config.yaml
d_expert: 160
balance_loss: 0.0142
balance_bias: false
router_z_loss: 0.001
lr_router: 0.00264
head_dim: 32
norm_place: "pre"
rope_fraction: 1.0
init_std_qkv: 0.0413
init_std_o: 0.0103
learning_rate: 0.0082
warmup_steps: 200
decay_fraction: 0.65
max_steps: 5985
dataset: "wikipedia_en"
Below are experts of layer 5 (counted from 0) of a mixture-of-experts language model. Rows are named down (a neuron's output weights, with its number) and show model dimensions 64-127. Each number is 128 + 32 x the weight over its row's rms, rounded and kept within 0 to 255.
Before each expert's rows: a language model's description of what the expert responds to. This comes from a sample of Wikipedia text that the model never trained on.

# expert 1
It responds to: Infobox field words
down0 [132  71  66 106 142 115 141 109  99 163 113 143 166 113 154 145 102 171 200 120 151 127 148 104 113 140 173 125 129 139 138 101  72 131 112 179 152  94 154 121 125 100 175  84 117 118 128 140 122 123 145  99 104 125 123 142 158  63 115 123 105 162 153 175]
down1 [ 78  95 162 139  97  92 141 138 140 159 163 183 130 121  86 118 102 123 118 102 103 145 155 177 108 166  91 129 178  87 102 125 159 127  94 108  65 156 101 119 165 103  88 181 105 110  87 115 141 121  88 116 132  99 144 139 126 116 179 126 168 136 165 122]
down2 [ 75  92  89 141 146 140 134 182 134 193 124 109 125 120 178 174 155 126 138 135 135 128 113 142 113 109 132  92  86 161  90 120 101 100 118 109 170 120  72  58  63 135 129 118 139 163 130 148 207  70 114 121  89 103 112 118 143 102 130 105  81 168 132 128]
down3 [211 137 143 103 135 142  81  99 147 138 123 138  98 114 146 122 163 163  54 119 150 161 128  87 120 181  70 112 127  94  93 143 171 152 108 153  76  84 200  85 105 123 109 188 153 160 106 148 116 129  81  51 114 166 105 123  83 178 122 104 161 157 181 113]
down4 [128 187 198  93 110 157  74  76 124 119 170 129 116 132 150 124 143 122 137 118  58 139 152 140 125 162 144 169 133 110 108 123 167 132 134 105  84  79 104  86  75 161 143 133 164 119 160 137 131 140 156 188 118 204 101 120 104 124 156  95 215 109  81 177]
down5 [146 161 112 122 168  86  68 150  95 144 158 144 147 128  70 141 144 158 232 167  96 152 111 127 139 152 125 181 143 145 182  78  88  58 106 111  88 185 153 114 134 104 168  75  98 142 137 149 119 160 151 105 163 102 153  96 150 143 152 191 119  75 155 179]
down6 [145 109 110 155 133 129 134 153 172 150 156  82 110 101 121  83  41 152 108  71  61 154 128 152 106 175 118 143 169  78  73  96  99 133 141 109 147 117  80 142 134 151  60  85 143 129 123 147 191 128 129 130 104 164 143 158 153 161 180 140  88  93 146 140]
down7 [130 118  66 165 162  89 119 171 114  98 142 107  67 190 152 159 120 102 182 190 161 127  93 167 144 133 155  98 116 109 101 102 103 154 133 189 135 162  65  91  83 125 116 137  99 155 154 129  84 111 152 116  55 202 103 138 142 201  98 112  87 111 120 153]
down8 [115 115 127 173 107  76 128 151 169 170  94 168 147 125 131 102 168 120  81  97 135 124 127 152 141  90  97 175  94 211 181  68 141 151 105  99 125 122 150 144 137  81 148 158 113 126  92  67 171 133 143 152 151  72 158  82 165 179 108 141  61 130 112 130]
down9 [139 150  78 134 151 122 134 169 111 179 150 109  98 161 178 105 117 105 190 119 142 137 117 133 222 115 147 135 108 132  86 124  85 104 121 180 187 164  83 147 109 154 144 163 142 134 174 175 148 147 152 126  93 128 147 146 134 116  71 156 182  68 119 145]
down10 [145 166 146  59 130 175 148  71 143  45 154 183 193 120 133 113  76 124 148 105 141 155 140 127  82 171 134 169  94 126 137 107  87 109 123 146 128  49 129  69 141 144 162 113 128 127 174 171 174 122 144 114 171  75 162 137 144  99 176 123 101 148 115 129]
down11 [123 160 114  84  96  62 122 132  89 187  95 171 110 162 150 146  66  81 129 138 170 104 163 123 116  76 123 104 123 122 216 158 147 133 164 145 129 138 155 163 131 159 111 161 170 138 157  75  82  94 172 104 101 165 137  76 113  94 125 103 129 164 101 127]
down12 [ 96 143  83 123  94 135 188 130 112 109 160  94 158 139 142 123 205 161  70 155 109 194  73 141 163 133  80 134  80 140 101 124  92 105 119 146  56 115 141 145 178 160 162 156 114 162 141  91  61 114 104 185 150 114 127 118 111 156 111 143 161 121 159 118]
down13 [168 123 181  72 106 120 158  88 150 115 110  83 131 111 176 109  66 156 128 116 105  89 179 102 118 102 125  92 107 125  55 117 113 147 151 152 110 142  95 182 106 105  93 115 102 113 125 120  93  99 157 118 133 127 107 129 175 179 160 117  52 147 103 136]
down14 [ 97 124 156 168  81 150 136  97 143 145 158 112 176 141  90 139 124 143 115 142 141 109 169 108 135 168 138 153 168 122 164 180 153 121 185 117 133 104 137 105  87 193 117 114 183 129 132 102 132 139 103 144  52 181 122  73  96  69 171 126 138  98 130 152]
down15 [110 125 125 118 113  68 149  44 134  89 132 119 150 103 123 165 126 109 152 126 166 203 111 115 118 101 171  93 114 142 119 122 149 118 135  84 134 150 122 168 160  99 154 165 177 156 129 185  95 139  57 107  93 130 113  73 150 153 110 104 108 165 118 112]
down16 [193 114  85 111 145 178 120 166 164 109 117  68 112 123  68 121 179 155 214  95 152 170 130 125 117  98 150 107  86 146 174 170 101 122 143 108 138 103 134 142 138 137  77 155 129 155  79 117 129 111 123 128 133 143 152 120 176 108 132 172 140 138 143 114]
down17 [104  58  71 182 167 123 134 177 117 183 138 104 167  97 108 123 122 124 165 158 139 143 149 165  96 103 105 109 149 161 177 133 126  99 185 160 155 103 108 179 133 131 122 168 156 100 130 157  88 168 130  48 212 167 148  99 107 111 131 114 105 165 125  96]
down18 [ 96 122 104 149  97 122 119 122 157 131 155 183 105  35 150 154 110 147 107 144 115 102  98 162 163  85 186 177 147 115  68 159 180  58 174 169 108 149 156 139 118 132 131 154 128 117  92 112 120 197 112 118 112 113 176 142 158 123  54 144 109 105 131 152]
down19 [118 114 178 147 118  98 119 115 125 125 153 141  93 131 139  87  96 148 113 201  95  65 167 116 114 121 144  89  99  79 165 114  71 145  96 124 141 152 109 113 126 219 149 128  75 111 161 129 116 154 164 125 152 129 119 146 129 141 132  91 150  97 142 146]
down20 [121 145 144  84 100 156 137 158  90 125 156 135 140  76 171 157  91 150 138 154 146 159 156  90 132 148 113 110 102 149 148 129 133 156 109 102 138 157 134 170 157 108 150 146  94 158 110 131  95 163 114  96 143  74 186 115 115 128 198 146 131 142 186  84]
down21 [ 87  88 185 129 155 124 159 144 165 123 143  70 145 130 135 148 119 158  46 135 181 147 175 111 108 132 108 190 152 110 115 145 138  92 113 128 125  56 162 186  85 153 150 137 148 187 143 108 160 160 119  97 206 169 140  67 129 187 123 102 129 152 131 108]
down22 [122 148  81 111  85 124 136 117 132  94 129 207 140 121 162 140  93 101 153 117 102 161 145 175 135 223  61 191  79  95 106  94 139 186 177 132 139 157  76 108  63  97 118 136 144 135 144 116 149 110 151 146 134 166 115 143 117 194 163 116 139 158  76  87]
down23 [137 117 116 161 125 174 169 167 121 114 181  74  86 157 116 168 122 136 124  99  99 141 149 120 131  87 162 138 130 190  93 123 181 168 151 188 169  47  89  99 134 118  96  69 154 108 150  84 133 150 128  91 213 106  74 116 119 141 156 108 161 106 128 162]
down24 [ 63 153 160 171 113 143 155  71 176 214 152 185 130 130 104 120 137 101 155 185 118 147 145 128 158  66 118  73 168 114 135  92 136 182 137 144 169 155 102 145 100 115  35 137 140 157 113 120 101 120  88 149 100 108  84 167 130 111 128 166 112 140  90  84]

# expert 15
It responds to: Finite verbs, auxiliaries
down0 [131  87 104 182  92 127 135 125 128  20 170 104  70 132 140 165 142 144 136 116 189 105 110 118 141 102 136 163  74  97  90 138 120 120 127 132  73 113 104 180 148 161  98 182 198 172 122  82 125 109 122 170 127 139 155 153 139  98 119 125  89  82 107 134]
down1 [154 134 165 172 123 174 126 113 155 113 113 126 131 119 105 151 129 105  63 164 154 148  46  94 166 181 141 118  94  79 194 166  94 148 116 149  98  85 110 141 157 170 126 146 131 178 174 100  51 154  73 118 150  98  80 127 183 168 130  75 132  83  99 108]
down2 [ 73  68  75 146  89  86 150 130  78 189 100 149  85 101 115 106  78 120  84 139 182  93 116 157 104 105 153 127 137 135 156  61 123 150  99 164 146 135 148  95 137  91 141 129 142 179 103 164 119 171 126 200 127 187 100 111 111 166 133 160  80 137 165 127]
down3 [114 136 187 144 136 143 144 133 131 123 210  98 124  88  92 168 111 143  80 134  86  99 190 137 169  72 165 131 100 171 179 116 136  95  85 140 103 107 133 150 205 149 168 150 121 158 119  91 130  73  87 108 114 129 117  99 124 101 119 156 170 122  99  76]
down4 [127 112  98 157 137 103 122 125 139 194 105 132 113 147 160 132 115 127  82 135 140 160 154 153 124 118 101 161 212 156  58 104 122  62 179 136 146  91 113  48 114 127 116 137 104 102 113 112 122 180 184 127  90 149  79 124 121  48  89 131 153 122 128 131]
down5 [131  76 169 192 118  78 140 137 187 132 177  99 169 139 112 106 126 128 130 159 150 166 137 129 118 141 132 130 121 105 106 102 105 170 141 144 135  80 114 164 143 160 162 166 131  92 100 154 150 120 191 121  91 151 203  95  71 127  84 165 129 114 111 134]
down6 [118 165 122 104 130 160 113 164  91 122 103 149 132  98 124  99 129  81  96 107 147  98  87 117 145 159 131 113  70 156 112 118 162  84 177 150 143 155 129 165 150 153 143 159  96 115 102 121 154 133 127 150  82 141 156 105 106  98 128 176 104 159 147 147]
down7 [ 95  90 112 108 134 124 126  79 105  53 108 115 153 125  82 131 115 154 167 159  92 161 160 121 157 105 118 146  53 152 146  81 149 122  91 175 123 118 140 124 171 111 126 126 112 123  95 107 210 146  94 123 128  88 125 168 116  58 160 146  82 123 146 110]
down8 [ 94 129 122 170 130 120 105  75 158 120 191 118  66 152  79 111  97 103 136  95 127  95 143 186 176  81 187 122 165 173 104 111 154  75  91 127 177  77 105  85 135 117 153 131 132 104 114  91 179 176 122 153 149 106 150 167 177 129 161 126  84 131 121 175]
down9 [156 145 105 111 138 156 121 154 163  55 132 143 166 154  95 120 131 122 188 135 150 113 108 178 134 144 119 171 177 135 116 144  84 141 177 192 129  90 160 128 135 122 139 158 133  46 145 126  96 196  80 170 101 102 162 170 172  96 131  94 105 107 144 141]
down10 [116 114 119 104 210 169 111 130 193  62  87 159 148  84 124  57 121 101 113 111 107 138  72 132  87 161  98  42  97 196 133  87 168 164 139 161 137 119 146 149 126 122 141 184  80 142  80 129 148 128 120 124 165  89 153 113 172 109 123 121 118 115 149 147]
down11 [138 154 112 120 140 171 121 193  84 130 114 134 122 196 109  94  63 167 163  92  97 130 174 144 194 160 135 183 116  93 139 110 104 175 150  96  95 136 171 127  96  95  96 143 143  77  85  92 132 109 147  70 161 154 108 166 143  69  90  68  94 174 130 128]
down12 [137 101 120 161 114 182 162 151 164 142  81  63  99  80 115 150 179 140  61 171 141 138 126 155 116 111 163 168 154 128 143 140 102 166 126 161 112 170 137 101 174 153 155 122 129 101 111 139 161  75 109 150 147 112 165 163 169 134 136 152 113  66 130  86]
down13 [117  98 189 142  95 166  93 109  78  87 166 110 161 115  86 137 128 130 171 142  71 140  71 135 114  96 118 133 190 104 123  99 141 148 120 161 128 149  87 108 187  84 159  89 132 163 135 142 175 141 120 158 155  94 101 121 129  77 107 135 109 132 165 143]
down14 [ 52  94 136 140 141  97 109  85 117 107  97 117 130  98 130 134 182 126 105 158 155 126 155 139 106  96 108 115 127 146 132 102 124 148 129 140  96 100  86 139 105 154 189 151 169 120 160 103 178 112 171 210 112 142  83 135 121 129 173 147 136 139 161 174]
down15 [ 82 107 108 105 105 163 163  42 147 135 155 167 163 171 158 128  87 141 152  92 144 122 106 158 176 124 162 107 137 117  76 138 171  99  90  93 129  45 158  91 155 117 153 115 139  74 129 136 107 138 152 146 103  86 108  81 111 188  71  62  87 131 165  97]
down16 [ 91 156  92 100 163 121 108 146 200 163 140  80 149 159  45  86 148  93 106 174 163 115 126 155 101 144 187 118 184 155 133 137 180 144 121 127 136 118 192 107 156  77 122 139 122 148 109 113 121 104 135  96 105 133 184  80 153  80 181 108 136 145 162 175]
down17 [137 145 163 131 189 136 161 138 163 125 145  97 139 125 128  72 136 137 159 125 185 147 117 112 128 152 147 168 148  87 107  96  94 128 145 132 125  95 159 115 171 136 131  76  52 184 145 144 124  80 138  78 169 151 108 139  99  98 137 124 108 164 102 194]
down18 [160 159 156 145 142 140  82 115 130 158 153 125  97  74 125 148 137 149 116 184 129 172  93 109 141 170 123 112 175 111 117 128 144 195 134  92 142 191  80 104 132 162 170 122 184 195 121 126 136 140 120 169 129 178  96 212 155  90 106 210  99 160 133 119]
down19 [155  83  96 181 131 170 169 136 119  87 174 159 105 137 128  98  94  89 154 116 171 183 204  84 148 162 130 171 125 132  99 143 106 127 187 161 157 137 180 134  79 197 208 128 124 119 124 145 140 128 115  71 170 111 120 135 149  94  84  85 124 121 136 135]
down20 [159 167 109 137 124 156  93 136 140 130 143 129 223 150 152 163  99 180  83 138 152 180 120 126 157  51 138  98 108 116 177  95 108 193  68 152  82 123 156 149 108 119 146 131 106 117 157 183 188 106 183 170 121 146 143 152 117 141 132 130 160  75 117 109]
down21 [150  76  96 208  92 146 148 109 123 122 118 175 150 158  85  97 108  75 191 103 121 110 172 135 132  48 172 143 128  60 139 124  77 126  78 106 165 149 128 143  94 123  89 138 128 140 144 145 162 115 173  87 169 125 159 161 120  75 127 129 158 130 132 119]
down22 [119 129 124 152 134 186 110 101 110 193 103 127 161 109 149 100 101 154 164 170 152 132 166 109 126 182 128 143 180 120  76  99 133 143 139  89  95  92 194 142  79  97  86 168 122 110  74 119 165 136 103 122 107 122 148 145 136 119 121  87 143  89 120 145]
down23 [149 126 173  97  77 125 108 161 106 156 129 112 173 125 104 150 130 116 138 143 157 131 161 108 129 174 142 144  81 143 137 182  99 174 141 139 158 126 101 167  67 163 137 165 127 129 151 116 142  92  56  67  95 158 148 119 133 150 140 170  70 112  96 158]
down24 [ 93 130 127 118 100 144 196 123 143 128 159 150 203 201 123 194 100 195  70 108 143 145 165 128 123 120 111 144  90 115 160 152 136 174  85 165 119 147 100 112 142 129 126 136 146 129 117 111 111 105 110 106  91 175 176 117 165 126  68 137 126 123 100 187]

# expert 12
It responds to: Name word-pieces
down2 [ 85 121 148 124 127 151 142 146  87  61  82 173 122  68 101  70 104 147  91 142 105  82 124  76 126 138 153  90 154 128 116 104 123 181 140 162 151 146 141 116 174 107 154 130 187 122 103  99 158 100 114 126 142  85 169 104 104 142 126 111 155 145  82  73]
down3 [ 82  47 137  92 148 154 169  62 113 115 142  97  42 150 159 123 129 119  59 121 152 143 107 123 133 135 146 137 129  97 166 132  97 120 124  94 145  93 136 103 115 174 116  89 108  66 128 117  84 133 132 128  99 126 168 138 155  96 119  56  77 121  75 160]
down4 [ 86 133 122 136 158 168 202 124 122 152 119 123 165 163  92 136 156 119 127 137 158 118 113 101 114 148 120 130  79  68 108 127 146 110 150 123 101 141  80  71 119 129 104 117 171 138 114 145  44 203 158 129 142  97  67 108  89  94 105 186 136 147 132  82]
down5 [145 165  95  89  88 136 176 102 110 170 132 176 134  70 120 151 124 178 115 133  98 155  99 113 152 128 149 141 148  77 127 131 115 113 121 125 130 160  95 121  86 127 111 118 160 158 107 143  92 113 146 150 148 107 120 122 185  78 145 145 144  70  92  90]
down6 [163 118  71 118 159 127 144  85 154  95 130 181 170 152 157 134  86 132  53  75 107 121  95 216 135 108 142 104 131 123 111 165 135 157 136  85  99 111 115 157 135 168 126 162 110 171 200 139 117 196 101 159 146  86  73 132 123 108 104  78 153  70 146 133]
down7 [150 100 149 118 142  93 136 129  98 108 133 194  93 125 122 130 152 169  87 140 101 138 100 109 167  92 132 129  94 147 110 129 114  85 133 195  97 109 111  70 130 164 102 104  95 177 157 125 124 131  97 125  66 195 146  90 116 166  84 105 135 173 139 116]
down8 [141  99 142 139  99 116 126  91  60 165  84 133 109 142 109  87 144  82 116 122 114 107 152 145 156 173 140 133 128 101 146 101 116 117  99  81 112 114 161 151 124 134 152 174 123 159 131  56 127 143 101  72 133 109 166 181 114 142 142 134 126 162 156 102]
down9 [101 100 123 169 138 115 101  86  70  80 157 112  95 114 104 153 163 145 167 122  74  95 133 128 138 122 148 102 125  72  99 167 150 145 159 125  47 117  93  91 125 158 117  90 174 106  96  79 117 106 110 115 103 147 106 137  75 167  97 126 132 101 135 130]
down10 [130 137 115 109  84 146 139 109 128 172 118 104  89 148 116 134 143 159 114 107 130 117 138  88 110 113  68 188 198 168 130 122 158  93 152  66 178 129 132 165  37 135  80 102 181 116 135  96 114 110 141 128  59 113 156 122 108 138 129 132  87 132 143 175]
down11 [131 124 139 145 119 111 115 114  85 163 159 158 120 151 103  98 173  98 196 115  82 194  76 107  78 154 165 141 136 144 148 145 154 168  89  85 177  88 162 133 200 140 155 146 163 106 172 110 155 123 142 141 158 156 183  57 132 109  68  80  83 124 119 126]
down12 [131 181 132 127 176 128 112 141 152 143 121  92 129 145 103 138  68 153 111 110 146 162 106 159 144 134 136 123 101 161 151 153 128 112  81 140 208 111 106 104 125 145 113 107  82 146 149 134 180 126 129 108 174 172 142 122 114 179 116 115 141 137 175 136]
down13 [146  94 105 126  44 118 197 125 134 133 106 131 125 156 137 176 126 116  94 147  83 168 174 179  97 189  98 126 128 129 135 101 151 141  93 104 118 155 154 107 153 159 145 135 167 112 157 102 138 173 170 148 185 158 140 132 137 120 140 202 126 111 132 146]
down14 [121 137 176  71 152 127  97 136 107 147  90 109  93  85 143  45 135 113 105  81 105 118 115 177 166 156 165 124 141 101 128 118 113 159 131 101 134 123 108 188 165 143 142 177 163 101 102 158 160 158 143 100 185 169 187  84  92 120  71 122 106 116 137 102]
down15 [ 98 115 137 139 168 146 130 172  93 155 105  72  83 157 108 131 150 105  90 162 148 119 142 153 155 113 181 119 188 147 153 100  82 145  98 102  99 160 167 168 102 160 199 117  83  75 119 117 157 116 122 152  99  92  93  54 145 103 155 126 153  94 147 106]
down16 [152  67 147 112 103  71 124 175  89  98 135 161 193 146 136 124 136 158 122 135 120 139 131 118 172 129  92 112 117 225 162 186  94 104 153  96 120 145  80 123 151 153 165 134 147 149 173 141  95 112 125 109 114 111  97  84 136 132 118 141  59 133 177  74]
down17 [ 89 129  85  84 132  74 146 159 221 128 163 102 130 172 107 114 136 127 150 129 123  80  72 149 172 103 163  94 132  96 138 136 158 136 171 124 180 123 102 120 126 156 130 137  74  56 163 110 136 180 126 131  83 127 191 111 120 166 134  65 196 107 163 113]
down18 [ 68 188 130 112  90 125 150  81 119 162 162 146 104 103 173 123 148  99 146 113  93 183 112 111 135 168 185 129 156 121 133 104 128  59 136 100  56 125 150 124 181 112 152 165 107 208 169 151 146 118 191 149 160 141 154 112  20 140 132 146 143  81 141 110]
down19 [127 175 114 125 144 126 115 116 102 144 101 139 117 152 144 130 124 167 100  31  50 141 154 190 174 100 142 133  87 193 144 138 129 137  95 114 106  81 119  94 132 154 136 154 164 112 112 140  72  77 126 137 123 136 141 143  98 109  84 153 164  54 122 109]
down20 [ 83 179 168 111 123 182  74 155 153 175 152 120  90 144 121  88 175 127 118  92 180 143 175 116  98  59  94  98 155 113 114  76  85 116 158 125 154  70 118 131  99 104 110 105 124  98  97  80 153 127 126  94  85 103 101 134 120 149 115  88 114 106 127 126]
down21 [136 139 109 151 126 167 130  44  76 154 154 150 108 121 186 139 123 123 114 192 161  80  95 153 143  82 144  89 103 140 143 121 135 162 121 102  56 153 166 199 112 143 133 167 134  91 151 144 173 156 190 116 132  93 160 160 132 107 185 101 162 117 131 134]
down22 [169 112 141 120 151  96  62 109 163  90 179 147  76 154  71 117 143  95 136 124 157 131 127 116 113 129 168 125 168 140 138  86  56 116  98 128 113 136 118 123 128 158 130 108 139 103 131 174 125 158 152 131  84 155 118 111 142 171  89 150  79 132 100 112]
down23 [150  91 129 174 157  76 117 138  64 131 198 119 119 158 130 161 174 115  75 143 149 131 171 108 111  78 127 183 122 121 118 103  84  81  82 156 105 127 135  56  94 160 108  90 163 125 144 149  77  89 160  83 133 137 161 136  96 165 152 113  99  98 171 161]
down24 [145  76  69 102 136 139 159 115 134 116 130 133 154  99 130 130 138 117  56 187 131 144 102 144 198 138 156 124 131 125 113 111 104 159 129  88 103 115 160 194  97 193 157 165 109 112 132 125 157 169 129 140  97 142  78 114 137  89 124  60 143 109 162 181]
down25 [122 143 164 102 147 138 137 110 136 120  69 144 178  58 171 116 160 114 126  91 145 159 107 147  69  58 120 134 156 173 163 135 131 155 154 115 135 167  98 121  82 136 156 119 179  92 126 144 149 109 199 220 121 157  99 132 127 205 158 157 120 115 187 135]
down26 [143 127 155 146 110 163  96 157  40 203 107 111 125  72 149 113 152 162 152 128 125 148 164 135 163  99 168 163 143  92 139 174 131 175 120  95 197 155 132  87  59 124 121 166 111 141 137 116 145 143 138 161 143 110 135 170  71 144 144 136 178 150  91 104]

# expert 0
It responds to: Digits in numbers
down0 [ 94 112 136 153  62 119  84 144 130 103  80 128 165 121 153 115 188 149 100 121  75  77 129  99 123 104  86 106 116 109 137 161 121 188 153 142 106 120 133 128 170 136 162  70 104 102 160 123 152 125  96  98  34  93  78 157 178 199 103 122 132  86 120 162]
down1 [221 162 107 116  91 127 118 134  87  78 108 121 146 144 151 195 188 152 132 101 143 133  63 120 125 123  90 128 139 147  62  87 129 116 114  62 140 157 125 155 135 133  93 144 130 128 100  76 178 127  95  80 107 116 106  89 117 141 118 132 183 138 135 147]
down2 [116 129  96 123  71 133 159 136 168 178 137 131  89 126 103 104  76 101 154 135 113 135 101 172 172 119 135  54 121 143 125 141  98 111 137 105 116 140 127 130  50  98 137 215 142 153 117 103  28 180 100 164 124 155 133  73 128 143  96 143 156 114 118 109]
down3 [176 119 155 128  84 134  74 103 114 139 162 139 185 146 142 154  72 154 152  78  90 111 155  96 106 107 121 141 114 118 197 199  94  88 144 104 151 120 133 113 147 101  61 116 187 122 111 117 143 166 166 177 115 100 145 184 146 162  96 163 118 125 147 144]
down4 [136 141  98 118 138 149 136  82 156 109 168  81 131  88 115 107 157 134 115 109 210 135 128 136 148 156  75 145  77  86 133 125  38 143  96 143 164 131 171 142 173 135 115  62 151 161 133 168 117 128 118 196  99 144 108 112 164 161 113  81 112 114 193 115]
down5 [118 213  81 113 126 124 113 145 179 171 119 133  91 131 194 145 152 128  85 107 180 117 135 129 157 103 116 153 138 193  95 120 148 135 109 142 155  70  92 152 133 117 115 144 132 106 182 142 111 178 124 116 217 113 138 115 162 148 152 122  64  84 151  97]
down6 [151 133  60 155 138 138  91 144 109 103 114 153 185 189  87 164 127  85 143 126 150 124 118 189 108 128 132 153 124 128 110 166 155 137 181 163 114 131 131 168 125 112 129 163 129  66 144 155  97 203 147  75 159 146  66 109 128 155 159 113 130 138 130 115]
down7 [114 169 121 105 196 148 136  72 124 143 142 145 167 164  81 131 183 119 118 189 146 103 137 147 135 131 135 168 146  93  97 158 108 171 134 118 146 119 135  80 150 138 109 137 137 154 140 150 137 102 132  91 158 102 142 133 113 153 101 125 130  77 214 120]
down8 [115 166 125 167 104  77 124 147 146 118 163  67 182 135  74 133 112 167  62 113 141  96 117 177 104 136 132 132 165 117  82 133 141 126 117 115 114 176 139  93 144 108  65 123 194 170 154 184  52 115 103 157 116 190 132 122 140 122 131 167 180  76 193  93]
down9 [ 99  89  78  87  84  69 150 217 104 111 188 153  91 119 178 167 146 138 153 122  88 195 141 140 146 130 139  35 101  96 139 125 154 141 164 157  68 100  83  84 131 131 101 130 139 161 107 127  87 111 130  95 104 134 119  79 148 152 125 130 176 112 152 185]
down10 [126  83 125 149 172 102  68 132 146 113 159  97 132 177 130  69  84 169 169 100  93 137 174 104 124 194  84 151  60 137 121 121  83 166 160  78 140  98 123 131 168 118 145 146 142 157 125 136  91 157 152 193 146  85 111 158 141 126 131 179 138 112 116 201]
down11 [137 140 185  99 118 132  86 114 119 136 203  92 176 120 106 146 138 131 148 173  80 105 136 115 104  89 162  87 125  91  99 152 102 193  92 146 139 128 132 162 165 130  97 165 129  99  53 122 154 114 179  96 148 160 199 141 114 170 119  96 129 141 133 145]
down12 [146 138 178 131 132 119 132 131  90 108 180 148 148  60 198 223 150 103  60 106  95 103  91 103 164 102 137 114 130 145 102 144 184 169  67 111 131 144 100 101 119  95  96 113 150 129  84 131 231  93 150 157 158 102 141 153 173 148 111 160 133 119 131 121]
down13 [ 81 135 184 140 156  86 121 113 100 141 166 101 148  97 129 133  99 161 140 104 124 168  95 139 117 106 100 124 129  91  96 147 149  60  74 111 129 179 101  86 121 149 139 176  85  80 108 100 113 127 147 108  80 103 118 104 128 117 100 132  86 169  85 137]
down14 [ 82 175 109 141  87 141 121 150 151 120 135 136 188 109 150  69  92 159  94 146 173  92 141 169  51 110 123 128 152 147  94 108  66 106 109 182  75 154 140 123 122 151 113 110 133  89 170 113 151 132  99  95 129 162 138  95 136 167 119 128 139  85 120  99]
down15 [ 75  87 127  84 108 100  99  97 152 112  85 119  68 151 149 128 132  88  99 145 155 113 104 165 106 155 139 156 147 127 150 148 102 162 196 110 137 109 135 156 142 118 119 103 190 121 143 114 126 160  56 135 112 155  70 198  71 171 102 119  63 193 151 109]
down16 [127 157 166 112  92 118 142 104 209 124  46 153 181  83 127 100 182  90  75 132 156 141  66  78 121 105 162 123 148 115 124 122 120 122 181  80 124 161 114 114 122 115 110 156 113  97 147 137 150 181 123  68 167 154 141 152 104 133 110  54 162 147 110 108]
down17 [144 117 173 118 106 128 137 126 119 162 175  83 132 163 118 167  48 123 128 114  80 170 103 145 103 140 118  62 145 122 218 141 107  94  93 110 143 127  79 109 140  81 126 135 111 114 128  80 106  57  89 136 116 128 117 155 163 142 142  76 119  98 160  67]
down18 [116 108 140 112 125 144 115 120 160 123 127  85 161 177 104 185  87 120 128 139 209 175  82 124 137 180 148 153 111 107 139 139 106 110 108  79 151 101 120  75 105 106 141 163 146 152 125 235 141 162 107 178  92  92 209 138 130 119 122 164 161 111 190 143]
down19 [ 92 118 145 152 135 158 187 123 138 163 158 118 158  96 137  65 116 110 183  77  90  85 145  52 157 170 158 127 170 125 144 121  81 112 151 116 192 140  68 153  79 121 156 141 114 100 139 117 117 163 135 104 137 154  94 132 120 130  92 188 184 163  90  83]
down20 [115 147 155 123  55 113 164 173 128  75 108 118 151 105 101 190 140 112 112  98 135 144 157 112 176 101  76  93 107  89 170 162 108 142 110  94 142 112 163  60  79 109 137 167 116 145 120  99 132  70 162 123  60  96 137 123 122 197  89 147 136 168 125 164]
down21 [145  46 157 111 130  87  93 142 148 120 174 115 131 108 158 107 164 130 118 154 188  75 177 141 117 141  78 188 115  91 101  67  87 106 108 117 133 182 150 156 120 129 116 115 158 173  93 120 222  79 111 152 189 120 110 127 154 138  98 123 136  82 105 133]
down22 [140  79 119 122 118 125 127 104 161  52 144 161 175 211 150 132 169 113 189 130 147  89  73  93 141 104 155 135 148 134 131 123 165  95 121 156 177 110 110  98 146  91 149 163 167 111 120  83 146 123 144 100 132  72 136 101 209 172 126  81 114  70 148 151]
down23 [167  71 134 123  71 152 148 111 124 133 170 144 116  95 151 104 141 157 121 127 133 154  98  97 162 109  96 152 112 200 141 133  98 217  97 169 115 106 172 121 108 136 103  98  94 143 135 141 108 155 140 198 159  82 149 128 123 129 179  75 123 109  97 113]
down24 [149 132 104 111 125 180 132 175  89 137 167 130 105 109 104 157 130  89  94 107 112 136 122 139 170  91 140 162 139 158 161  79 153 107 159 143 124 152 133  72 173 104 120 112 151  93 170 129  89 152  90 105 116 104 131  87 147 120  91 119  91 103 102 179]